Experts of a small language model.
Size: 12 layers, width 256, vocabulary 19419, 87.3M parameters.
Below are experts of layer 3 (counted from 0) of a mixture-of-experts language model. Rows are named gate (a neuron's input weights, with its number), up (a neuron's input weights, with its number) and show model dimensions 0-255. Each number is 128 + 32 x the weight over its row's rms, rounded and kept within 0 to 255. Numbers have three digits each.
Before each expert's rows: "comes after" lists some tokens at least twice as common just before its tokens as in all text. This comes from a sample of Wikipedia text that the model never trained on. Tokens count by the router's weight.

# expert 20
comes after: " |", "\n", ")", "==", "===", " =="
gate0:136198148150125114170135075170091164091110125121180104210110153120064175134104158152103090135112046078126124135114166144140143157159110146177161092092125129083157068125070135115114150130152152139144122128084134119164141160155096122114127187136118096183153105060134121154118125117161135129079144110160149112148114076106107148108096105073120142115138102126094110138123196096146080119151141135109141147135144104095153112140127250085152063126135156118166055169150095130149086130085100165187140140079114191127086150120133121115101127154158145065073136094141151136114056141109142203175135177111143166155115143175195106104075108134213164108075125170150130081168134149134119129167112115152144102119080153150082108135131147168156155149117112121151199117144088112129098148075160
up0:124085116115144094093118189078168126160157133098133133056132120127175062134121108121177126144142203184140110146133123151098142101094158170103075159183127118224113163137197080150127134118139086105109120172129139102108128154104197138177118062130085123060124174155138160071120121146076103118179142120153119118127141168125150120113185146148091097153114115097135101147174055136099129151097108135116115089138153137152088151092100090146197186145125097166142180083136155165110155167160110114108126133149151102134126147129109153111163142116151118122133152117124038144094137097129044074073128098097121131096159083088099124138103135122048090139217152123148135183154136086134136119055098194103148152147163107118122115168160086114112116106140183108080064162124140104139160119138148
gate1:092138152062100138170137111128172131136125109154141161127120115126101127120185053034083090135060109168159131116125105077101126087097082126101114205128123108075127141130168138121082111181093128133174149097155151127147201123143117107134082086135146101086116114143154140101119126092114081138142165124178115139150131142130082077169174088130135160118167083123136121167072136114131105106098116099092103180107218098107135178132144159125099149150114138121114149073134130139118118138200174169182146169128056105133155130130170133174151088171165116081085090066139069150157205131136119148103108141149067114105136122179131099148171125153088133127166143135111127095171124095120145168204204086111166163098131113124122094048122120097136155140102119163138034139161143142089147130131158
up1:076116152114116103208106080104166152132186092165112175106120115143136115119231104147154123145135128131170144151140074065123150157110109143114124215111051151108133163129130099159161130141112183143144142113142138136149111027154112131155137129106157147116108146109179131136061126109109095127144136152120147122115091157157098037156143074087125154145134071131162154130079130124138086135118094060088165174099151148152092140121149137183119151153086115122130159102133144103127119165176172161162187183101086123133148110129121076151155129150170110110096113103073080176143208166115119121081125150131105106144167154149081101123127172140178144161126122115147160107174077115115159175198196101097169133117167130111126064112147139107032129196140118161121138147140146144150157173164122

# expert 175
comes after: " | ", ".", "; ", " ", "| ", "–"
gate0:110137120211144105090165092160110145130118129139113093119176080097107139070075143102134158060134097175162153141119140117136107229133099161142176084077123130104162107175136125119123120141082048168177123122149089160117119113074137120137155165120115112175105119081091167087121148158136085125179101143163079108152095069091157044122141184178156070180056109129045147170088105079130157144125105126135139118126086121098168108079127151158054141153127138121145101165153127112109095118068157138181170089174130139140169123086145175130167131152183094129154091111119135113121123106100109081102126151132096226142108149119102071178153141079107132135127108114175067117109081125133156141123140093175128150131151141106154109139170156125134085084084066120135141100121145099118156131115104
up0:096113056143124144079132126098105089060141124145134175162113113081139149103136180087118131089140113082170160158098065105122120133145158104173151168106091111142112180167141140107103103149176081122138166091117086172107165097161073109130177094135152081177117104190135078111144166104126139127182149114112131137092186146093134152132104188152116128121124154177118130122169171129153147172110108124110128109120138111149107113144154135132121066089216059116119107112082107129098143128076114137151131167129142160194080201132124159132137155103129200132110121151109101129091087171137119235163179102124202116106150148118105107057136136128116169151120156117141101144094122170148090139196102147143110154148147093172063168089085123123100174129157184078157124106147168093165177129198166
gate1:110144162129097155130129100127123117112143174121133143144128110130143140102103119146145156124142138067130140178117114110106135100109160136182178148166116110070157135080158101101074078161172177135149059127129104108099091150145102113084078154100107096075108206164118113108081162159152118135102110169115223148180149108157126070149108138091122110079148054231116193144109145154142110164122130098149146102144094141152128155102078095148156153112106173166092128111145147191163159094121099143088092146188175099130106146147112131137136150125139106099165112154155096141091146150194188081138134142074158048201082111143131133131143102118188181135138118093180202132126121130166140116180223112180160156145117124108139113111115089214125158106145127056112126129167118124145120126152134
up1:120156087159167111178102121108177130142083077130090129133132092177132149108126110137155108155124111118148132136126125128160081147173100107089101118124088147180133120158130140138190123114086148122168219116173132147095132113096142169173167114113128123153155037089118111155168102113111178087138167054160057115129072152081135195145121120102115115143110132019144096156098118119117096086158109153087164142156136116071152152139105143100084138117202095134119110132182118109125130159146154115150170117054184166145099090122147141130130082071116133133122095129128124157140096089111071146138108131049180175015147072110117135112127159129085089106123146156110124140085133111120114096084142134119123120152100123147107176109168144056078089171142114163171078118057135095108088165118158

# expert 2
comes after: " |", ")", " |  |", " |  |  |", "% |", ") |"
gate0:162141122103130152164082097046104090153171142113141127134109085114111172129150125108124178139095110046083096106165089129126119128122146131132171132145146115094178149109155133143100122134133159072127088083126170139139182145139081137127165137168152197118086099067156112145121150142171143097162170159118116179122139013100104160153110136132170145128212125078172141139106101131136095123168187118137167169123129145159151097199141119151088116154127137141192102103107114182117107103145154133165117156167097164145118140105116074190141177136173120093127065109183125156097114125189125099187169107155111102169113171145159087157074188171154220174129110151145110107145135115134203109158121081166121140178122090132134127137100117114128083151111150147116151158104055093161076133173135
up0:155190131092130128122077125107109078130173153109133148166061106125116157074161176149159176131115136069077132104126107133102150139141121190180158145106130157086174148125135170146097142111143168101126105112178182119147172165135079102111163118141136183101118104074144133165087120134158146118162156104103115139156127017116093180141106111104142111106180141125194139167118111126115131104124196125169123156152112164105127140156148121145091121084142138152166097134154108152166117130140177112177116157123115181119114146091140116182131212154154102133084105051131156139106154164176120085131143101151089159175120196103127091181070149177153212146117093167149115056105082126154201049122091109171095148153164077122138153099099127122117085151074151170128136110094098101130092123172148
gate1:079099152140156125119158152177124113175126114152090177124143152096122098173076131142116137097140161188133137103116123094176124143139090153138111152142149059123155102064152123105122102112124156113111147169123115134143080089102181165085131136137173128108167147159130117136138169114106166147119107133095125141136168135133210104117149098156112108111120151139123140141109124117137139129167131155163114161080138152130086135071122115125126120095138054115110076109092148152127081063115125159072103071170090119140154153140101124049200143113146117134166165126133143150076077199129176152123097084174203127156133137142129117140122122168165171084144075094150052079124135075194096116121093163130185110059146149052058083120055151123124107127182124068137069138185106114094213186104123
up1:170123104158135177100162149086104126072108141120121123147064107118071178162117119073076099111100100117164092181137115172096098167063116110144140135141099124148143121166149154119084117149134126146107129110110085112167104150144130137165073114160120073074111117166156105134113149027156138129121144095145115206089100112127108148146083111122145090072116056159122144133124165103096127175044140132135162106159151104162153098097123070135084104149144136150116131137153101151100130147062164076169148132130105096160134130137224109147197104108118161141129106145173113157078191099166113155053128199162133115131104143136132095094156156035094158064125111113143176139139106160154169087166161106159138074149158131173177148078144153117133129136129110062167091133139179147114132160080113

# expert 84
comes after: "v", ".", " p", " v", "–", " | "
gate0:126044067106088121142163100135077176098112065105135125138105137135165177148126146132101066142062159198166113149101148104140141117111130087174135147118108105152116068160131097100126062141102128153105110051176123097152122170078126122092125082151080061162155100103098061136114143102165202112119137219098147125153077122117139093110126183133189101127147129155184112113094097138116178139126143167100174103113151180166109071099158049153111120142083079117096082158135138121170100124105121173094155135149103143117129103187115194044101115110131150181148140109145141164162079162116078147172109093091065114120158094102134121138107138156164107166148088110129144116100135128122171140129086108125108142134200158109187181082179134136127144142144129113102147156108151131096121104133146
up0:087180137171174137123106154106183071146165111170108140114090136157068111094152089112094156126193145080086133156139159178147140099146104180100163102157134140107171189095157144109139145134169148133150147185104110160136116120183126131168117142136140180107096135188147143102176112122098059157108104029153062138128184111135119128163090054114077124102094163124100160129100162087157120127080092084157063144115129071082150147122145191126123157143152182144174148134127106081092177121148127128155128123119103152123121164087134115216134164158126101058146073114111126100149118125154174129092144116097178150174134068136114152085130129087112106084095184168121109137173085115114078142149150144119159144149100125156040108192090154134148105100116162156105117096128095119201120128150125
gate1:100117118195085176198108165117119152130132173129139125115125126078106172136111144115108080154120102115124172116108124088173121142219086187126125204074133114076115090125076124176084158149203083166125136128097190144111129132119166157119131088151150105107170103150167105163173127141155120116154195126145160103103095146163138175101131111147142144105101098164164148119054100138126130143076131153129171119113107140090141135117166107160136116074168116130184119128122151106167149090152180160125165090142087163113116167147144096073119109107102115152093143074126147131140053119191091154100143188112168131100108174101120126147092169186144200170115160131122048106092132086135086127132084069104159151135098132148112096169107091183142065086132119148144087151097133092097134075141048
up1:098126183115116149147128065096127102163131115176103101134129085143179130103151101120115152072150142133170100100134176164149146143090154131137158042123100074136117148108126091110155146150092115097094171095115101107110124078134084059153081120093126174132112102126120180133137169161128092120114092172125123169132179116126125100118144077143160148177151127162073073122149108132114101100094074115138105089098110149099135130093175135202179170109089168092147127100175075079180170131127122123175157102115192073112093104113069125126132150094149131130172109112082087115174165164010167130186146155110137123116166122130141147159095118098113126155148113183095118084075122134119104112152091142141100197135137166180119071103202107164121107159076178177093092141118124156066105149087095

# expert 205
comes after: " |", ")", " |  |", " |  |  |", "==", "% |"
gate0:177126107131114112107151094105134094086108146063129139122103128163181051176113082133099124064107090169104108138143152137128110121108131112133128167122140163154150160141103175057119092086123128130104100155071166162113145191108124093117156058058108151167092143152142147140118115166158184143149138134124102069162204181113116100138120165128100097113131141145116154090123121122139087154148160121166135133154185106121145138152119081166079129070152114092143122101129135090101162193093105197057118158086138129140155167081116169134054093102100125106058114179164117150094162128137148081112129079089110117074127134131059131090152199149121114129126103047148183181086128178172133155158143087097109109169184126111164108142116128160152116108123048055107149130155086108156141145137104
up0:072145152127169156135141179140110171158142094194117142157142120105095183076190166116143113190127146086141171131115124110129121182147109131120094093132142084073114090116159109174145142182146152145186147143161121107159063092161165181122091229180134155130159118118119157131143112144136074082081125110148126169106090058161125135119132112122192149111139083162111133172194133107123134096115132144129113139126067115151106144100139157116182128179107140152119152154122124164176088035178180060201115120154119092137117085201128148132168155139172142151177149092108116095157081143120099176151114155184145129155125123110184122164094057138115128137114183187108081093153135050135140106131133132105145111106096135157079143112130152140145132130147168200124142118103193133105100113106156
gate1:151110059087099101136162139142160087129125102176137114099174098138095176135146100127072040121172037135126148096089120078107075091127126081101138145147134177138101065088138116092110106160132169062110101136130101167111125157155169085084115134124136074107176158157153157130150195098119147154161129135101127051145135131110128100122070145078159183174096096100107121180108127124121126109092115134131144109145120050108100116086108104140158051108144135143120115182137123114072154130158100074139091086112141117112085152088090090127130092120157157146127165090069132046116072175186119177101141103111110138127123120111123176116154136169138166191122092138117059157101093112099151102183161115158105100126124125186115103106162064096095120151161159114143195134122157112097143177080123
up1:147065117106146117098197102116109114087097150190095104096097084147104131062139101125093157114188120110166147109151137100146067157129083112120185170123178154132096140066123165143210157187100161125152129140134096119164058115137154136098105171098136100110123138137149118125082172113124167181168119151167131087122120111100205128041165161165129161155092079091102158186131113113120137120079059099110160134150098097124147066178173087134150142090105161170097111118131161141099132097169140110097071144105124107205132140130126120131125143135068178101132150102115173076099040080124129173063113127128094086129173098104162146134121178143169133161111111133135094142134154134134117135135183165157115083150133084121134093101137130090128180145204152091117136118125164154129112190093089

# expert 107
comes after: "\n", ", the", " the", " his", " The", "'s"
gate0:142092094186179122133114141111138167142105096133159200146117110117121159120170119084191147178134082154130161151183149112154117157172136159173104177133086143119139152106112142134103148092143107138111130114135134130138126104122120165076112135113122159122189128131122064096150168074081137141080117120073173139139074130129104187123192139087096113144164145113118203189118114149115148115139138041136179116117122095110116069113185076180112117080065141113161115146065138131117168146063141110038083110199158135149128078112169108095184147132058139203120094165165158131139161161129145125144109166114156119100141153092121129144080092159095152146146128127111118154146183056078164096178120095108181111155089154124123181099097160130167154180084104150132070156131125162144166131156118
up0:134141152120147145205132134139115155069082166154096099152140187097136077160122124159115109086071078059106130125112117145088201152094198125116165119121115093152160170071141169134181092084120150142121085156107136125176219059109127132239172121132146072201108077146082144107135098140103110134157157153154153133103103183095166075123123106124120145103120145128149108081133187117160094142154104174089135149139167139138079134158096159084126125197157099129122151140099114127182135129138153114163146151091066096101099110144132127137037117091155074082140146159133100129158137126160148143147078102116075168149091121171147130091200069104143110152098115083143120166144140164124120151112159122129133105090156101089129165190131151163108103114142128096161197152130134112120116139080153
gate1:074108111102151171105075095060104100118111060119101144083055086084137148139132053183158079113119161107105152111092135106163147169115137128184115129153048120081096085163133166106122057112107170106125133147118131134151125138100133147137098192142138094092184068105159025136080138162129125164109122116160132124096115073073130105115098186089129122103151158154065169110090130126094135094150097117175137124174113183173144104116075115113143182107051161129100141149103110104138130113071150100112157152115161126176151107144093134082117119141116156114128128137146107153105154151153124171191164114105116189093144120126129156133095114123124134153195121062168188160150096147143179136125109106135138088139174089110099090088197157094096170128169100136182102159156090156092156099118140
up1:131151144161130108130094146056096100159083089168104095095089131107089167129168073157156133096133152087130100119149108150148127136136134114209133155170152085118109129085134135124149052088122118137189104139087120103137080084128121171111100126149175174137161113133135067104122120172203128124133195151164158122119185117153089119114137132174112061046207149143146088120070126137114114123161099103195110170123136128156191089138138152151140129116097136103144136078113142111084111137133145083122161109098156092168095140111151119118155136012081084107141106161201153124155081112107092130126150193093133145137128161150157134150106119096142187065082135101137119174136124155136138109158154155180129152133149147140156106104155091157158142132113187064122162148082074170186141113061179

# expert 227
comes after: " | ", "–", ", ", " ", " (", " in "
gate0:145118089133195133148122154106162144102183109126143147093083133110124151174104061105137141111161132150103192113135121115135101109141133136125108182157091078157116134094052197136116115077143130164050172149122122087132128134060168209087135094095064113103114078108155088149156111126079118162124145118107146144065117139114116150196118120139151054129064171095108138102110159135159172124134126136070153142149140125086091090107096140144126102109122119168142167165133103106101168088082127108145132129155134073176120119147106161161099079117120179121103095101166171078158116187158103159114144125120138145087061148166123169145150149126120075131170136099160100123140094117191127193105133051132115093145049113110190144138105030122113097152163124129171092142180077129115092161161107
up0:132103111121159116135178159145128118115047101171140084106185177128101100103144130176140132102142093099129129142126153154156124071132113155068081136121115073138160158063109160119164128093119104161062148101103093078111172139063136205132194138112060130128115162116081189117109169109120095160091088099101124152158093113127070158088129117177104119096132134081165124137087165116137167106198111101051085145096125145099060100096113157122182134119105122176104119141181144085094153103119158094128121124174081143105172113197102084138171125103095138075184121133094133104166109160151147104144139101133115155111145059127127128100118136161144075083123090220147085131109111088143181126129059163112149110136099147121131146164137105112104098174143142156164134088120134122118167171111216
gate1:165118106150135090141115175145123145088103150137117162140113209147134134118107146132149133032162134087082099152081141081103150163120187146150111164121108132132209185145080107112062133189142122117074093127126116107072080104169052156158136142129177138118150149136143101135121113159154113119104123169066151135079138153127114133140062159157150094126129134198121119103118120131127081157106133080089165159112164147154179160065118162189091109144117049110086132192112067097188105101070139120119172148093089064139167191086155084135093072136074156141067130152161113142092161160190162115123134143133125135112086176123130201132118153086088135121127124119193180122115151136122070127143096127161136138073134158136108176131127123146051115119118134143174122119138108088133115125121120
up1:125109155123105177078160081114172089169166126126102139139164061110158148179137179146119131154118081119108175140141130121132098108161123138148156069110140165164081068114156140154163115126137102168139119096143177156191157120125165117127147100102053132089113135165131141096068126115151125134109118136216098131155137118136111136112174085107135137164134062135131101113172109165127149109164137165156144098189146128092098117179167146039174191102144212153168112076136181157115129163184136133144090119133208217084111052157133152111130191104124102128188135056074151136119104081083115161178148112142138104144143113116098088115145122127114144128151154154104078141158167092149169124072108139093104147199120115163142110080100114099192151162134118127108126095137149146120140148139063

# expert 55
comes after: " | ", ".", "\n\n", "–", "| ", " "
gate0:107155110137104124135130138113119142085105087144110140105114088106159150188181122155165111194093083158153117171138154140150090097077163101119175087165206127107091121153102114077112149107137157137118108125150103154128170168127141092105104163123171138147120111160201143175099177150221123115138106136063128107176138081125139088172135123110152166074091102171136125144087143110160102140175155118174112077141108151163133187122115059102096174184136128131102132127126126172140136138088146136114082085096126094189094103167085082092103194179097109167092114148158143126085161104140172092152152074136133123108123128096089105112209137110133178151142139122139151141124038144123142126144082100096154072115082124095135140141133111167145169097159118082077134111237095159124161190164159
up0:103123128156133152124133138105096109146118132083138125135124152114092141155117127107085150167122197148168125110077071106106155089090183139129097185123118161108152154189107116131112093187143119135093146185154121107181135130162100191103152132139103150064048146133155058131115132105121111146159178126150155125100110151082173166107143138120114170195134193116169132114093104172072098163165118093131136142090092132164130146191166166066155093120121135108149118007073114180134112143076137135126122170043120099096132128120113049152107156139147130158127150112128125097073120178152170132099152158120071110124141149129135108159101135184075135145097120144099106153150081140107163153145100115080145097130077195201091136145084109108096120135125212131160134113081105179112105078086109
gate1:108148131080113114181097163091157095141136106158201071093121136102140186126123089092136066101108124174186134100160082061169107161123158104102160168118087123099123115104099137122112083120178174109122097167148098105117138079148107154121162169104123138138154114159116119166100115164179102084077078153133156170163098170144110118142125079131108153140108107104130111057032162137094106088146116149099130085104136134172052174116093110138141118095079146175167152089128140164043077163066172112095170154171130112103088076130137120141087132123122109180151133141080177102135134118162124164150127084148099104147110115172141160143130173090156123118133112148160084164160102097147099179175190103111148105162114135120180149115153139213165158076154135139100145189150145204092147129106108
up1:151103089104114158092153104186100153107132117105091187103163065096133127160146132147129150165105167135116121150083147170152172168133083155145091127138136141186133171161154148106168173110041080167161145114101160138112167103072184153184132082093110109130129095081121139134110117136124133172095119121152141065099117119078129120121149118098119137121140167137145211161146126159197170165094191122149159100095115145093155066120140179120103148146129089085132110141110126099097166098143115138161117102092198147107138131130128122172193129146167092161077097103145104176128140114077167081120137174107094185068154159088097114138082123196091072139207106118131166134171097158057143135112091108149154160127124146098104128148039127084165127117180137154148174110129162137203145113093161

# expert 188
comes after: " | ", ", ", "\n", "| ", " (", "- "
gate0:084096153183097155103179123126134183215143146160090090166121135073153099062110082077107150149136171139123135149130121140116100163094096124149135207086152126094123157099133060120127170121146089154157099088147085157141127069124053117103097069118169129110181101109150102063115120126119128123154168172133150148111067114081099096137180135119133124146184164179142172134116148142136115163069147075122150165104174177108047133163079117180116153138089142142108136167132103129132161169143166120106131154163132150126098148119169088134117148095072142095127134086123160107069146082088139116140117222124151121142092122119109163122126160115149181087114110104186123070122123145235171140103166140195139151128125149096117137117131147081161066067117124123083138122156147129119182152136148
up0:161123083110154094128108138105142077065141087116206165125140158191157102138170184130111143131102095126121103123102109111114141056123140171116115103163157120159106158150165191124145133078116148099093145220057144086132181143183171170163150138163049143108069134175141167154107098100148084095159079128120094099160117126095127098087084134157113138131111108105122142120133124116054120134152156144094097116153099128161114167071152131051197071133155120125137149149132134174162126161100108145191122071102154146121185165155101154146121143148125123148142115153037117165177079193146121132168166079146064124109122142085128078144103087109123085158158125121105135165090106124068127091178121122107113109137172138153153155153106057165079136155103131086150110124125175165076131134121115
gate1:119166147091149129106100129167148169124133145185159154165164158144122122027073177165151106121170130130161186111127173151059172119128152123079090094113097088195122187118161129148132122143168126095097158092135109133134102074120103110093062118176167123114133119116147142127112108045053128152095129123138135144091060095130119184100139096152162149151185149131144127112087122132150149157129113097099114131151175154095127123147135130125119122113118156101089130111086086142054144041136150169117166114147108097150126115131129146098123180204148128136127146138120227056131133025135182145111129138140122115160115112154193201138138137173129135078120190137165134104112093156145137123083148179085096086133161100143117148120101138051135143154149117132174154120162168086147114064144116
up1:122155169169089074131159135153135082116113153132108160157194091176142145085118104133102087181124199150170157136120113117106125101142140099079073120090149112147134171145180131155112071155118165060132112147123123198161138062138106101145082107162167161161176138104110188169103119031092129090120110108163139128128095134099134166146125173127172148144179189177130089150129145126166155171086180071119119154165161177124114081105137110088122111092193138102127121153090123089092162088128190196132177100108152095205116141130090109072097119170193149122100125133157136118139159088135134111090129150177131082160131178103100177174155108156091109150139163100126112113116093155119130141116116103103145058109108102088151151108174184098118128171177109137137131153202142121136129112137063

# expert 61
comes after: ", ", "\n", "| ", " | ", "- ", "–"
gate0:084111109136109116128120067090168165121151124139121092149090146126141101160136084152153120131089132100148123046084177067114098129123189146121100123097142133144122152091115194161094138190167140134150097121162133080084131077113143190166109143162148166151092104165183085115128160115146093129151130214123171199083083130116145084117161164098129148105169133131094153136083083151181162130097144124130092071141171180161147114196125154188158131137130146111102145163092116192176114120210146167116110101112168091081147123179105171164118088168118119203108126209148089100127121123074116121125161136081125130084153127081132176177131130119048138111109093198128112094112125131117107124150110096163141137175086148159152145134140178189095121096138148161114123174127151200119138150125107
up0:161134121109087106063154086144154135146105088122076192150130162101138111131113128179112093151125138156138078110050166036134139109099142101102113179087132095146121190056117156124141120170171150114149208130103173112112092113098151150094097173120102183172097144129140129145103173115133052115119164123126079153131088139142208116068104124082137157125184166144119133093148144154180110154112113097117115104091175178094204118133156157185113167125106103097119131095114123158146099150159124187172102078108101139123173157075092168116109107114159143115076096153169161121104120063049101135131098117141080097093147126091120134159149104135118102105113128205192119165113152141083082144088115108112120125135154141124150149126141113132112115137136150084091079107130160163137142241145093
gate1:128109115125113199158106151092112123151128108102190149104144081163131071176171138150153135163196095094131060113144113136172170147164128080151129091105160215076080098135139201135107108143118151126076122158146149137125140135129147145144133131107103144137129124120165072164139130164142090088156088137138136151161112168100174200141180121124061179089158108120079124139090092158108190173114133128112096176209063161141092086140130073122106159106117155110127135119141104113076083127117168133157122130135145166147144167124098087182078153133110138151111114060068171063136174120146117140082100129122160146106131136140183106128139141157145169087165133160172139157105108078132140124113115088169118149116109102137070157223135179147144180131104158153089077097076105133125154060082082
up1:206119134136134176102127122082128143060158088125116179155100104142135101177144097093171145163150091148142089153145077101173084156198140100065083104088150093162111105109143126118121160097089095138187127178158153100140147203139148115109110104159113118094142115110149093174171127182099111128097129121143167137151088181105183150151125169156132125128151146172108118151088127163131168182130154091090144119149083139095133136158088116138106104130080116088110153091158109063104120072139197121119131098113110152112158200077135104056108151105204115139124141149095143103120172149151122165058136150146121124118165118084121112052085143170105079173162116146129152190112120091153152121098098079123144119141032080178123125157110197182124180114097179160124126140115102134127129105092070